{
  "num_hidden_layers": 11,
  "moe_layers": [0, 1, 2, 3, 4, 5, 6, 7, 8, 9, 10],
  "head_dim": 32,
  "rope_theta": 10000.0,
  "tie_word_embeddings": false,
  "init_std_o": 0.00751,
  "decay_fraction": 1.0
}
Below are experts of layer 7 (counted from 0) of a mixture-of-experts language model. Rows are named router (the router's row for the expert), gate (a neuron's input weights, with its number), up (a neuron's input weights, with its number), down (a neuron's output weights, with its number) and show model dimensions 0-127. Each number is 500 + 40 x the weight over its row's rms, rounded and kept within 0 to 999. Numbers have three digits each.
Before each expert's rows: a language model's description of what the expert responds to. This comes from a sample of Wikipedia text that the model never trained on.

# expert 9
What it handles: Word pieces inside a word after its first letters, such as aj in Majesty and ew in somewhat; also Japanese text and mojibake bytes.
router:436455494499517512510464495495461499500510518517521487412397540486585418543487486435523524511522498546483430481472592555487485505474532481506531463552445403533552441555549504533531499429471578501547538435461584515496486472530488485553471447481486516462566486520487507507468546552498478437493534503515523478545437550487417458496541470548511472549474551511548525521519495479485482530432
gate1:460508494524540505435494516455515514528472522449467533408503458514469491517456439470524498471469486446513538505450447500489548494496513416435485431572477457492501399494464432504520531422472518470496546469470591558539545532521452503510414541507464475482503578468460431528534495568505585469546450499489483467507459563489497484525481479474558463496457505468501463431548420482453498526536
up1:551478551492455415553512477463467464453420460532405475500483481525515487477487499509559547567488499479554493508519533566563535505471506440517486544476468541465452450535457572505520489544424481534464490465513480512543495521524582473521428453480577575599502506501492563502440481527524565482505497583557525475473504528482542445513540462537519524510506490539550551438512456469453510539462
down1:475460452405554533493467533538520474496516592539549522587493488524496461521449464498517455499506468558490515460522495486494475467494503549500554449552541528441474502506531516517514541577419513471499464509520456497505465522545520567476478419521499421472445578446512517504540519418522527503501503501519493534559478514590491537571570523519478541549556509520527490501443534517588508587569
gate2:493442539518491495542553535539544511528562489466478443469499431499535436546542485549438517507488536532398539520583552567473485472486514506504522467456469421555521466500529501455428499440543529492517530504526457469467431520407491521468493461556537507497508581496529556500481490469511480506517457550509542471607478492512505521478396455559507541483489539569548473511560432526519485493508
up2:540502420435458571505475454529451455454512537491459506518474523478524505570470520525508530504507536540441518515529531565479465477443499558435474414494456534493548447405462487528458463541463561478452398534472570493532558455555543452521473553497450465457546441478556509522512489534450485555540564478404464570486469486532486492530500495502489542510540489481526542479535542464480478477488
down2:525466506514446497497433533518463468452496477513553435576434448554560522476503504492516559539532525475484548588514425574539432539470490455475464497501467505547504547514501496531580486519505470506473520547482444498480481481482626467444482498516429570572526500492497566519520515492474506475423498460461495504439495525456449573459453529487465453527592464477514463490449469484535479516446
gate3:520513467527523546490514432445517541507458573469502423517538521451504546490476534476458517443489482444553494481563478423538444494511519525526487585514500472508497453509449519494505512465530509585476443507577454463427390517422536514526449474528466484482555524541542469487539500463544417536479520392477532518472556513485502476535472543526471536496530534458559430443455476503513524549537
up3:468482589481522498441491453463462523522475520443532600497492440523546514552457484554507477461524454501548528580536536455440477463488481494469441529482493489460471498534533484509499538450500568514429491447524540551507434505534558532510510464488524496541497535503529427536490492452495407410548481487516463497427445464535512613506472476510544474462464499509436517524485509558584470504433
down3:531513415465449496486504443523508487585552456538466431559510580569442514458530487521454514511503460475557513449445466553507508486502474551526447578526478518528466492515533522400574444462528451519439485438524488528530481459485400526515524530469520488497571504517464484547528475505450453526477546556546536476596495576516487529506474457547462549476477471491491500517487433476522544506529
gate4:573477465513532523448549559523483506454453486453429558419484540467476491548454533495478467516531505498438528540512494526473501482492449574491433431484443468485509481515443577535520535479471472544478495462458464454536524541551522465500481485530521577507522488476479572490488472499549523463541468475517501480471497479476380432520521472524540433427578545427504565575521503557464552528515
up4:487467449500445460507549519488473496571519468563511453473517487468474492444490496501572555535489477472473464503505411484495502523494488442557558549537501567391442495456563495404523509522505505437493473477428512443504511398440496531508528539451446462582560447548472458563478542499489509507472523497509474498520526502561441500508462533500462521484485419520472489452504425485560464552475
down4:490516599591503504458432442483472430544516501435494501464527532434443551503508505481554512541485534540562516525414525444534499511492543530520554499478501534503514466592532539564502504537542567563532547528532511492479439513498526532490485584583452491435433520539546587548500465510552515549485533501486460461434516479469523523535480508478489481518523427502538567494454477512486505534542
gate5:490465511520433569440516527525527496500473527538516512485454536395463491575478481499500495549495476494487521522576567544470486501512419519470494534563516457512532489626514492518473495487432484467509410484530634466489451465480506458499497473522514483455567500403570491484532540456470457565531542540491500445535517494479568499555503530481535461446462562469470508508489516522509459496545
up5:497534502518581504527470540489501477523452484481542464492445507497522471569470483516499478412495390476501469505588526448463493495475441468538506497484462504489512484565456505472466491501519465465541610443529465475476476465456404498497539530529543505524532523478546496610478483457473480549583549524517456493560500521512565533451491509449494543548492519518515436495472584472474590454563
down5:431486460552454524438526515445567463483438476555468498449465491493477557524458467570502484437535518505489464464450561455519440544431518513486408537522456479498521501493508516463509433505518419500478535544526471492369505571570570558494512508522528511509472511505523548544455485507505582565464564483504522459546549468517558492514501521512489492531477495540495447456460416514556503530493
gate6:533470515538532564494418508562494530493449491509421464506588517506552447480524519490573538484446510550485482440461535531525473477508509480512503506542594554484533498533466457473487518488513511500498515456543586415543498456484462535527432505534516439507534515417544417535455526533476414493482452430576500483484481574499429499497440447512518516504452515477541445472509455514465463562500
up6:501450506478437487525533480469457514433535527473441489558495433514472474486477543449511549476499454513510468498495520542441533475406533556447530528480425480522527533442635498548569521516449492533524479535463518505524481461529538468436562443526463542519491510533525521477502505462513499528525531539479484581532568550466461524530556548564482481385464467455458531489458537533565497466525
down6:424423526538489492449548517513537462457506508508438528462473453529490503461457512483485518428497542529455471542523478557466548487497496457501437512526498487527460537449461473442407546585439480541442501458478506561466458538557496481521511476477453486457574492466493404455556495519397558455471545508458521477483558524537538568504516493434458575500516526504476554454546462531540489491522
gate7:475479511494504521510518479560507486507548521495575475477519444501503500504508514496547487545508529552487553502422550472488496528419512435504634506456558558477505457527456483481540485504524521489480490516492472479579519534523507471484567513441448563480564560499534491515490443517530452525424561531460480525478509540465537571495524484478526416404464455519560571524473533422586471492437
up7:445443480485435479570473488484492504491482471502447473483510530546521462553439503509511507500509505450512509483481517495470476500527435527414398507455484475564479450470532453496529438499555547534569473453460485489473554504603426543504523422535541479527488513474506477496501547436454483527535525435459471502466426399542453521584489488557484473539506501483490456474543465518500572549420
down7:538466487486492518482376488487453506544500470499557512484560479478548537477480522489524472541558438495483521468516555490497393517508492460526493504511477504530472429566475476451423492585573508436466441523535474505478514482505515488435481433448530477575531542439484507519482557432506493459520534423526473494510503444542512506480504538450552456455502518478530570430442476480572523457420
gate8:516512486464525411500442515495490488497537459474524476513578467543434551504497504634463531467444433479508516480588454450508545494558506504495498412515561528508439592469471505445500497536524483494489458535518534513541511517528593438452547499515511470497478446543553510534474477488508549474580451490528492547508404530511577480515498494495548458517512509466467464529504563567504498460545
up8:460589417546502502480479508476486527457495571457504551610521556518542531514490502508430521508457453527518535527549459483561538425538483567510521484541475522459492570489450520471514516531500433453520481485519453468505526496491516491499598569437481492528449574505481520538511501599540521492463534529458523456513483430497522558485490479519462542436528491522410498495428544537528522474567
down8:477401472519550496463553549485501512491503479541507477502408546437530435476476476422553547540526543560516412481477516478473438587462497511522498514489527483565475462500538560495485506507469508510520454439429543466502517433589417483549417451470538523495450449553490494486497563484447551542519507444529558507550537471480462504502471503512501512424462572510492479469560526482503514486514

# expert 13
What it handles: Content words in sports and music chart contexts, such as World, football, medal, women, R&'B' in Billboard tables, and Sport labels.
router:500445509441587510544546467583447492528551525526529539453456495487507517448466447461552536481567511484499447527457523488441455506518579453562549496543441495512513490532499515482510523435467494498517538421441520478531464489446524492497405464505459517475541480549460554458494569531456445519537492558532549471470446542498478481512556473524512444553476585473557487498513554462418456541474
gate5:552474477452480441535521518442506468490533460454469418539470515490520512468502510505536532457442497465501490463494513431526547498440462513526496443512599436482503589503483486468449436491499511461512550510471541441477544451417470477464517513550512496530532478468542508517443606460514528462426440573483468479531477401527562524474482458492535527421554463436486502515579493545499484471493
up5:562426533497561502506433492499467484518515453542447510439535529492478500449469500501501515536530494449426513460418534475434430505539500481496528520573467473533581513416510546565493523536450493483524560508413437518549493516478461512465467522494408540552551483498487482450496490481481470545565455551474546428567463527502542474575491463449439503480503500438458499476474517456492520559541
down5:550475463448521456470454582483497510453473447517472508569518463555508499455553420525459480529424488475516611528514532549466579531463562542521592507568547508506482499498453458527472451547534464432521502516529460455529499536500474469497553535492505476466451436493465439461434493455552543514440436547460440478445518478524480460534527515497530559487511434495480444533533517480543518477520
gate6:433453461424532517564540503478495474587452574475465565505511526555523385501510469505602566536474544608499517524480541499484487434524518437500493539527547459538550449471492517499481500522509542475551516575487463441477548523474476522471458490511511531501549540556459502496490502490420494475546553503470517439566485483484497510442448527536463489489529502497503538470490439430572528493479
up6:546542522572480465509523623439548493465566502474483565483492516516537490545523518516437484514478500458543513489537467499496519467486504569470517473531495492520524591465528410519431465500544468519493476485558516439482514441505482527483544575475443459487534503509532523565470516487552544482458486494411457492524480443473557488486534537499534562411509503492425550547428551584510514517562
down6:495570493581503462453481521420485516492519475398519511454504483544511480577536517516414500440444454454503515573562548530566550504515503512479507534462505530459520528511496543507553545469528445488582530547495542456445516472489487492547499569500458500503487465486461493570461583486507529489485482521431532485482456490394532538501525487483513536489516519483546574457452552555516506605528
gate7:485461572488611515526462490549499484525495518497488545486459513407502533519503440515464463507531564527413501565479474481479461427499518463587577480517509527454465574463507480577421442499419478469487539493529525515513539516493480502495450590525475508488466601493522480423545514587520538476522527531539519504498572531508561478506531567551536467502493539495505511502485514535536533540529
up7:514586493521545531491459577496500550497464494537563485448559514497478526496484551431454565562515493468510533446541478583531513533509508502483510546517595432394507517460532510472571470465538525449577489559516460492515498494578550615539511456494535466477425518496521567482504460543536581471494511532549526524522498538472506479540518534475474517536477473489476503493518435461535445478472
down7:491509501513505534506522499515482544482479597421484591626482490434484539481494492435543521447513540502498529552490504457468452542450503515531470530445417501533528491479441547559479511543533541414526423514483478509526523495420515434507462498510476522516517536556538434478471521515484501542562418493529499569440473538510459528522475434489554426484488567470538488476485535508496470449450
gate8:543534536581561476496540584518455524517541547479478513504526490492401523574502498401507476581557476475488502465511594516454481451477467511470528432474543581491511533557540475509522465486487466479457449435563457505498471478445502498466461500506446561495501447487555461495506470534523536546483471496489525482501448530495594570458513430432503523478468504488468555447498545529538440460513
up8:579481526524585561465544623474490507462572464476460474491517549507470562509422492441479511531510520479490466470539560488472482539521471483536486510499530545464462474468501515523493410503478463486442449424531440518487550487410439474540504463550422565486527477484572481458446576516473529489463526496489516482526495494497509501480508414490419461535512519516564526554472536512503454555476
down8:570435541543523503499524499531488478523469480562461468452517476573451468485449466489469436488601576544504508389519476499512497483522515468491449554475479540505514397508396507473525487434529536514468498531477445541503554498475396457495462486500505503437510529544503453529534542472490501516465533459520426478514491510474499494499463484468477463513465508546502408604549504477574539509528
gate9:530578517406443491419454498508552500541425483536468496491496482543555460498528516444477486512481528517528486503519478473533534543433542517563518442509518459518505495558484492489519525492480518472422539480544515483518504518502471493476540477495566517469436555477512428547473438495490445532575536448465493465445509540560477463473465525532437405408506524584480543453447468455553452438550
up9:459530458501486449532606503467437492445533464507534501509428494493538564518468463446462457497481523453491558483508540491468515530484517528561545498510476441514493468541489435450546528487520469492490479519525469527448466470486514514497511584517504527522554454486487531530449489481535373499475504527470577515467503516550475598578496515416479456477411498495527610524479550538570550507524
down9:522449445445547536509473508534550453528505481457474476528520499550515562457515515451494544452403534547510510495465574510540464534497482543460452549528534468553516454565478485535483482485560488485430536483402460433541490446505413497505521468499565465369512490514492512463538481452441449551497464492491469545436480500526544466497492459508468407457434527510526530508511505451486504441524
gate10:540421535519511492553474557477467508521474500491479474489525516488490521554569467526525470517523542466439494535450496501414513532393430482578582576439541465548522431519454570506488555501557537426495492461443570538529521462510457489482466440470573504488483472502487456448516477463461523504496446509497455501511513529534511445506484478554503495519484532491525484486520582566491412432443
up10:527476534526555478549530529564560461518549519517586559529502483469525465551544510504491584494501492517475510581601511541515506518455528537511520526513518464415548461483584523483483528443533462423484451551434543477462534408485470478476505529490499491499513483440493537550492520445471549423502490498442452508556486466548465551446465458592485498512452461530538492469493574501464468511546
down10:493445549516419569474473505456466472514518503549511474566460539523525430518550515470479452498553472571580456508515459452508533510558513538487581558462469494456451506484482550452502462504591500536472486494487450451476523448462461538516513454495562557509509464422481544550521523532554445436522467459477560448584496486532533466518439480521570542476471475516556554528463548460509460502469
gate11:514494459453500502558497401503566462460541534533465481486483522481504457491602490476523492414483568477487528583410555517531526467467501491523427479465521489503498518532455455561539453489492468492482464535487511459471530501531464449467480590557524513425453451469520464528552512552501496468469479488464520414515478501514453534456447478484571554540532508554484480547495575553422486528561
up11:571545548584524520517553544439519492509484445505528490459403522469503443546573542517475517602534460495500463473567458529509433477401504486494579511481400457519504490517551495526508524477483491469525475473502457456507503454457519533514532442541526408571492553486509488473492454547503469492487480462621495446478554546529505475533507508552435520508469524500458475488457483458489517487487
down11:519460480544492456466575559502506489462486505588489513446531494474499502583432482513501530501500484488490434452550436406445514475440495386528489480416533563411494493525503479504489558500493520534492443561504529493484538524472549536547565503506576520484537573536476494526485503512558531528439509569502558576515548419459523480443501535502500464511493471511472501559565529497524499511535
gate12:497504464433605559500571466456512517515531534463502503487492469469518554470559433491523618568571560497519508511404544432504481459474536533437464538600499545567490543471480466494482534443494496513511445509489534553576450549497497481473476445523484486490534503511498523528471530501539510465461411501519480560463433519530505487459406512510472452481553523517537472492538515496479478513541
up12:498529513464463504532442553568492504545479509545466584529471546545531475559482551461513466444524520537560416487501506480506540571511505528518486498487476448540515471529558485560504450521553489484429525500567458518547481530457449508488496513517502458531500504467502524500411495458469522551492605521574518552528526510544551458501611517502412556473570560472568527527519444463492482524543
down12:558460573525630519454532458591498555458459508537525521539521503487499523503448477455445484511495490547502437429526438465494494461487483498465490527585455556500523469466526513494507517501537492485539512448471468460569471472527498533600485538476489464533426502510515475571477590505530554455467508518522463461507555447572505517592527533458538486483475496463502494481502457536452524581550

# expert 14
What it handles: Opening pieces of words after a space (acc, inc, init, San), often capitalized, frequent inside quoted song titles like "I'm Your Man".
router:473444517484587539557453450476498462503482509564509560430453447451569458504511518450521543528544499518473414445457506551485504484481508464492482460557405465521571459556536497509518534453481547534585538398503565485470477492494551503554511412490439518509539507516462526487545517542454422508498507526479525502514467480510469454523557415555520472519498578515487531519515506499459466523475
gate1:513518546531507473499505479508529500528504511510507504483423517486485443544472501523568488535448563459443478502478496532519453544549531463508501503517486523444547526519443444462477476556523494574527491571543439489525481522522449495546533536486469515560547485487531486448488482436494571493551545527558583411514560483589492581541602493509499533544389473518558522536528567468549480555526
up1:457486515490508486487457526479510590447485487537502516503460524479509430500489551473529437564528507511487519423485499573502407480507544491511568517499385497443520524471441482494519507577496488539502537440510474491504427552530470550498468550508504484495462509564428591459451508507407572455459498503543471450469509488541433505557531492467476485516383456523540511559474538480502479516495
down1:456471438527544496488498434578534453519471512491490477516477531532481402597500520488521511508521499605506459475527546544502456557523510494479487517447504476546488455551549467472520559562532530537544561453515513531479465465444530506519522521509426531493490462477593487516510447527508489599503574503484488452490462449572450491475482471491491489543495482502485403582458504456421427512513
gate2:472452510537544518523487595548498500612517523606466560507508484499493490472540424446594519533505535418477462464494401560481511515479535511475521505439440505559490467568556492501545439521508451487574524526512503492452439478482484497513464479481504519514557555470533494480495451576522511467543476510524533449515436494465505515506522407468530482507463589515495453457540504478531505536483
up2:528521428427472531438544454504528488552553524539393436558485508526512456447533528447497515571504491529556489493501451474535512528577527532522512540434496503504442458526546515503496517503478423452476469552533527447441543512459544538494488498458530506467519486462464503442522507539480428545452545512559475459510574511490458462462461514554438621459495459512469410482512454492506525500507
down2:514538459433490538537511579525495461451521506530460459583532530544436543463533474432513504465479504471494476428488546529562539433575479512500448497427525554448489447499497491476433449470499465429481558513476460521503551482460418523452528502483535446515430559546567489488523468495533450501439514485502438500531567516517491515539426500541530591496473531457495470501521447500477494423461
gate3:492474586496604517521509465518535477491524492492533470526436473502539479510426504490504508443462578559496524507560490478490536534533492510501456499539534512578504500479450454498528475481401497532461532505441569435512567488422459492505521482446449473596564522465513442504438531475498447531472514503488479493507574493520521455549488485548520503497507465521434538475585590544485430426493
up3:499444522426495487501480478383543413495528475575463469500543567548536550494483558531514486541481498489455465479442483396517426471515565447561465503517506569518431527496488519465531551516509511469492537470523519472534492570482519459525458477545492476505466482482417525498518447484481535460466395545566475503562577474470458467520557479469529501525467460532479509461458497568484475532505
down3:434459513511469564519551494479542445540534472454543524472455476476477511500493493450517485431425434515484447486462538561411608504500519468572501563524504492618545533515551564530481524498478443565482524521512495543510527482496510503515497468561518562495512519424525555518465465523522552566518501458540523447479475498499457474487535476423465432574498448532450477445542543460492495523486
gate4:473493423435530548438531466500543496499582501534457469462487521491474456476502448532560509531596538459528444520514511492483496475444515505529495465490432482519517473521473453460514498519524492526465491450524471574535548523521460472521491513428512507508579501504532483522505492492472527466566481456567552527536481474511458589498584497476477537430400487476487467388547492427533410563471
up4:516413512524484500515460464494550449538450564464447498482531511477496467476478506465594452523503499511470410468509542519453427419484505432515481579526481501497561486450498534590507419565478508584446452465510511505487556488463438500481502492563559507514505507522489524461526530515480519534518423483561496469557529499490400593486535438546521511485477513465556507502456524435522483499489
down4:469458479406472497502485490525502457557484527497554467520496477459434497548484547453464469487438476529490439465372492492542467445506555476522479464515454465476566455500537547472487445486492514553460572486478443492465455487524539492450512565532453504450543521563480439461488467570424481529476517524500488510468537532504373498478454460522532496471529523464488518382511478450479485476536
gate5:474504512496561467489503561520461487502511574521433527507566523548495482454458584456562476460462517442447558551498502488494489508504451508510522532460491523484523499486447478534519520491458561542505428559575496481501511462480531520446484495504506464494435548506587518516529502443508442435549449565430629509517498491430503486407505478489541511517549546524459476491493448593479468560469
up5:494487491518459462373549452566528473486491514503553484534499517506504501482568466523563518560547413498537472549511523542485462472526548592463536521512516496605448592521492499451485420477480480561506504530515456481517531427478448451508507489490529515422497549493511443539549482502526526488476482529531491517522511487544508454527588420442410507480463543489476539504524489434490554474491
down5:513471501451497475489456503509410529413505566437576485539498506544457539552504450527406544465519510504524525505559486599433456515530503517519478451496521526527530514523542451489509503591478575458519515442474478428547539573504458493400511501457512455497522506464523471445494553528467465459476509426489469474570411493472497543529530500444510494519490515544456550428508508504452472517504
gate6:534459504504507537464552433452522441485438466490457474513446487518449480532525521472500463491551468484508521483435504498505468482532549476517520459451437497502545492488414498452522513461489516425505430419552510492562529534531491587475517415482549472507465573448523508526433458543476558562476486497464517457555545476535490502505525605528451511509492471551454519405529470551443526588493
up6:482465520500516474500568503486467476549455441501514512486462490460592496536540506491481478514468446467422511431506498496492575542483474471515553526468429449542531566472410433471472473533525515525479440542513570561537487560467564493516554424469483546452484410517500513526501521508525558562491472540508469450482524490518474480517534527496538451546571439527467533514488558599435522553457
down6:551481463446477540499491516584481475447474484561526484528429590492454489458495488470534502520552499471533464509500455516561429482543498509445506536473521527529504507543455469448476503524550502497573474492493503500556535508568474522555605473473477552538429529485547495428532454487483506436511547459528513553512572499543498480420568493524525587500489459566484545498434485558536566464435
gate7:459443599546508469492448558470521531521548499485481454462500544491526493504494487514525470507492503547509544578490520466561518482541556530479535485535473500587529451402568436508548558489507554433512481441502465502505537439489539523417456416530455460599491524501491554495473458447559432534509527474509503483460497503556563454527522469493493517532509542491453570490505490423446474526539
up7:418514519592444500469378514506450452458595514439462533467497557443495518547528543494450497526463417553512470471466464534547535469500517472543504499440499472500485549418415506509519471536548517478554539490540544489485498532558528472557517523424473558525472499465503473519563547474536476458513485567552541457455513510527530498501551527580481511434502478470506456515469457501502456519516
down7:519536526520413527526496513505528457457516488519465460465463521489503571498566483484458502563476486448547461537453512475522510578425531490543492550546535435440479487580446498535498488499514471520400476435472470494462505518445562414514513478474441518507534511514477504445528525565602486520558511581538523528514541505416480528508482490507475479405553551481509533470456535436474531454479
gate8:476512494623462412553552476506495546527509500476483510565489524496463528604511493537502531518545488446479548483534459567486478540536512499522528437601513517513500509562469484559502504500558471503556573434449422492559479482552499517475533459526539499558468519510437514497452513436515463528523488483533460490549529517491518574547552559509455497532469495478521386566502485544484449496500
up8:562470433493540543479468494498406485503522477519513481539511504463526493462476483496481402456492471451444535518453589516521493478538596514465587496460480493480496496478519526434509466466472511527415433470533542498522453487553508510450470528474480503443460471443513500506486506514508539477465520531579486512438475506405602484504459494470511496456559504470590554423523488426471445546490
down8:559453501525459550473522486510508502497466531443517475526542492506517488534492479541487527496593465497492568518474527464443528494555462579574481519594503487410474563507468447518531566592499513526506601539539535463483486441518499490554512507509484500491499518483558417463473504507659474461461491525511571515492579498469520492480556543504507519509529524526472516486421528548479483523526

# expert 7
What it handles: Word pieces completing field labels in infoboxes and data lists, such as Total, Coordinates, Genus, Formats, Medium, and parts of table headers.
router:481487526482526505518521485508448480561516557523568484468484450468556492491498456532486560527499474451475476493481506552463500526489545424520592547478504484481509482541555505478550479468480494537509553423443473462525401470495534596583510492448461486439506496528536514484465574533445471550535544525596513430540484543458486520500520442511538443530472584488506533510538467476381487525522
gate3:548461468412508523514495459560480476515460503525512495482492527468509495504469509535538568450487563519471540490510529454525437551492517546529481495478550504491491509464456510636511522430498468514514558547483506452513431512491422474443536454482462512552518594480488581542478519534430523491603497501527492489521514560504521495448466533584497585498455505475619482470476515472511452508461
up3:522444484507452485517502552482516549491480464446455515498542501561505464484514475477495472504491479535497518498566543458457448460529514484410427478495529468503421575395428487523448484479539458495523506431482466508511533489539550507534479532544543481519497499465487508551587515458528421503446561472504530527446484506537555466448498566538446429483569580494527461460521566472543425527437
down3:520540495557515530520492475471513540461504480507495492462510476513436544543506556556550531466519440592436551585482547502513533496452488510504461441548446462492474558474499486521552525515534505564560458478458550488526471468518555536465457506508537458437583532567495455453513447507507541441483483491483565451540539413479538525440529522483525519583502458540455497534465541578486493531598
gate4:495460501511500532501460486439534523598444518511468458474546506467539562454486485548539503506538534515454474550492520549406436583550448469459540469488454525443441514479470476498468548453480460520498449472479465496536439463455457495510490461453403545593528538541481491526480488565492509489527433433591524496498510502486477527555478531483538535528487522530469489435592482461439477487447
up4:500516465459547484497455476525490467507488504486483537521451499496527493512566537516503528500601436553561566561540549473509473562499513551485418484557421479460438547477428505497517512470462532471499477491489573558457498477442439502447515444476473515473426502504493506560534495525534527496457558489518505563479531497424478494532478544424468532550608461490529515562505459407541488555539
down4:488547495487532488494479514506507481531487483510473474424569555458448517521495515551537491548473528496580552537506493520529532429516514530427485501419461513514440523563426494479494494473439481428509454466420491517480496381518553387506520533547447512456527494507480511488476479500492521488545408522435431491528532531459466573525491453553520564556518554538522520578497481479447486525480
gate5:494505537518594480558510536547529470534556541447529467564465462538510535565528573513497520499494529541452488520565498552516450521555485465454569509450514500517531505542452461490542492485462520485566430580465484488565465497498597460505425475499507467534478507499533556536485446551452500533450449502520486454470457442474520515448492539512556419533472579493568454472508515450532420509480
up5:581530491502523507529485538493431515469467515558504535453424543534558526418519518547486576494565518438519465538536500475557505490483551579495523493564523450429544544523591528505523464529506488459432538532540562491515487451541521502469409528513467517518471480500453572529524527517503558538493482528432521534444491551512524579552471452472500474511463418503475540520480497455454574476488
down5:468487538535444540505481487544516476518544494486518469538493556535421475516554513548471502553540496498457454517529473507481612594477516525510500436526465528530481526476525580446439528492438509414448475519545510499417459486565450467509483436537502458475523491530505519457463587508455449495487490532544539509482526479504441482516403444505517472453542484488535586477540493537577473427521
gate6:514427518459555521473561489516500485524571574500486491443416522471539543488517450511521549477467520531524523479453405527486492490484491470534544559491497405521525524460472512502411525535437467469470564455481496433512501460478477525556509517403504519481538562444563476437534554525448494478491498490525471536545549553429429505474441540455458520527539514508492517579561513493514471447545
up6:488506505510491519467587506469467508467530563451480466540491474459492443447525469448461478529552519519455475460482505495520508514491531434536477492493437495506578381424453519562437454523426479507507541515514556442538505489474575511477613503548546460495422520555502535480431575510526501545570506498512510476503514512485493558474489512463495469455622551493520488499453475522533519498549
down6:504493503477527405551529482534498453539385507508551462502475513575516521534473470467524509446561511441513476576598494366494482538421520490539537557513515506480511501505471520517508529515597477452472545529531487498497542472514549496543481581441507497446559470505478502510523536518546544521500440481434461496478483433487445499522513470491497468493577534435495484503446467516493414512473
gate7:513497522481481531501524461518495541450507514458559455462529575532546368494550535469478446478479550539499474514491543542468452534501407471530487510542507531518512531488564460520546499509531522498507496510505501476488469520482473576449553518485532556388446498504571510480614501498424469463448487459513464486480483482522477525524456567543543454500505454513590532490527519395540506554536
up7:506498544454516502499525494515465510529531467493590534502554470430504486556549493473463550462494487546520553512478549532514493525504433416447476519500529523506441535558543437491549514539462506484451508554459515502475440467512451515498467596467532565495488472475581535550501480561428528456545501542469496516510451546447522623520510454474480439548512547440496483394531523461436504513502
down7:491540495560438488528541544521464492526561459527568525557458426476490523479511530493506480486472477499548454459501524566536487437512457523528507486452474488607433458552473530499545462529508515536551489474445441477475549565481461503477528480480464452496513530393539502432467503459446546516551555556542430458446498550496554526535466494461487568533488438547537520484509431557490572486468
gate8:526398495507518524516472508512463497514650559496503485469570445472519527444477527560486535541572486463516493514466479475521532442499473475515492505487507532452539510452471476470457544518473411479501473417524474527431442487471497548515484549511519527509458491497469443424467575500528526459524469476487454410577493474489447534508534435503502494562552546548532484418514470469555552504519
up8:436469538510424450553488460490493477469450462515482502418474554440555540482526491533560457565538473490509538523529433550512489445559514504500480501497463519562569486515531491494557437476524523526434484464543522551492556481429482510530510545551450549525499461493574565532519535452476463536489556487518415472504570561439437507559435455511516465493533449569503496452446502553479489520515
down8:500466446438516524546506567591511546556533480435618522508477474485534534466454537408501428476491480514536477544473482504566533526487501527472488527500453482497596520540541498467471427474468532581564495560487513476540484507464562465490461466510454487495496497406469455578514531457569473503516485485455522469452506565473502473518469415451493515441449475500497528462555513507478477544491
gate9:510471538545509517502415484494482555538492517519564458430450519451505511522443429588488522560462546474471501514530513447498491487496554500535476499484510457508551494489470541573609477436494507516471554554499484479531525536587534601483559512496537533468518434478481525524466479471491518422533568429528501492508491495515552519505451503529428538517447487526480433492516402471434537446485
up9:540464515470534554537556529569533488501568526461525439496553560453589445492491494571479518542522496443523438536498481511499443488433497497481491530472460514476527477445525456566496481527483516484468552447469446551482570571520501593511593503485548495523497471468511429544533480559551487488549511466469563492475520448517554474477491518563427496562520491443556472486460432534435520504505
down9:605497507406438492496454524495573471464569502434509510552517476487519426495499512545493445490466475465455518479508501553525541467607513499502501504520444472539515500514447552465440476613478445444539517545506546477496509459492523498547434470427501502545541490514497534494470502510473531428461444474482482482463474488476561448517516515477433547408533545465524512480501502451584562510475
gate10:398518449524517559563456482523554504626536531558545454473522583466466490502497476518523566508489565495455511458543563506504506535512444461519525509500526533496500500500512490469522514477504515519493531539435520487549455523447544492431505484518512410483525548463489469486563538534507565554547505494544514448628550425533474526491439543440517481547503506454515513464520531498440439477510
up10:473525498521488516528511520451522533471509463458553492478537519489479576497460581384497487490514507495522492482572509490487533477433511426480476505441484583499479465479546521454476473558521498602481486485423482480500461507489471472451509523513482354450491471435512563521568557529566483491526556502498512484564524559498547582485494483478474399478481547451501504523506514540453445485514
down10:490471491455459470506524507515625520499524441525504457488541458548484553543548545473457520467487483494519522536481500514453578476484542514470485386510537492478486524459460472496510552529473460535469519472466470547541439545482472456481510421488419480491498442484472550609522546436519528471541516503569511536463570483454464590483442540464540552469564504516532497507420452466491517456514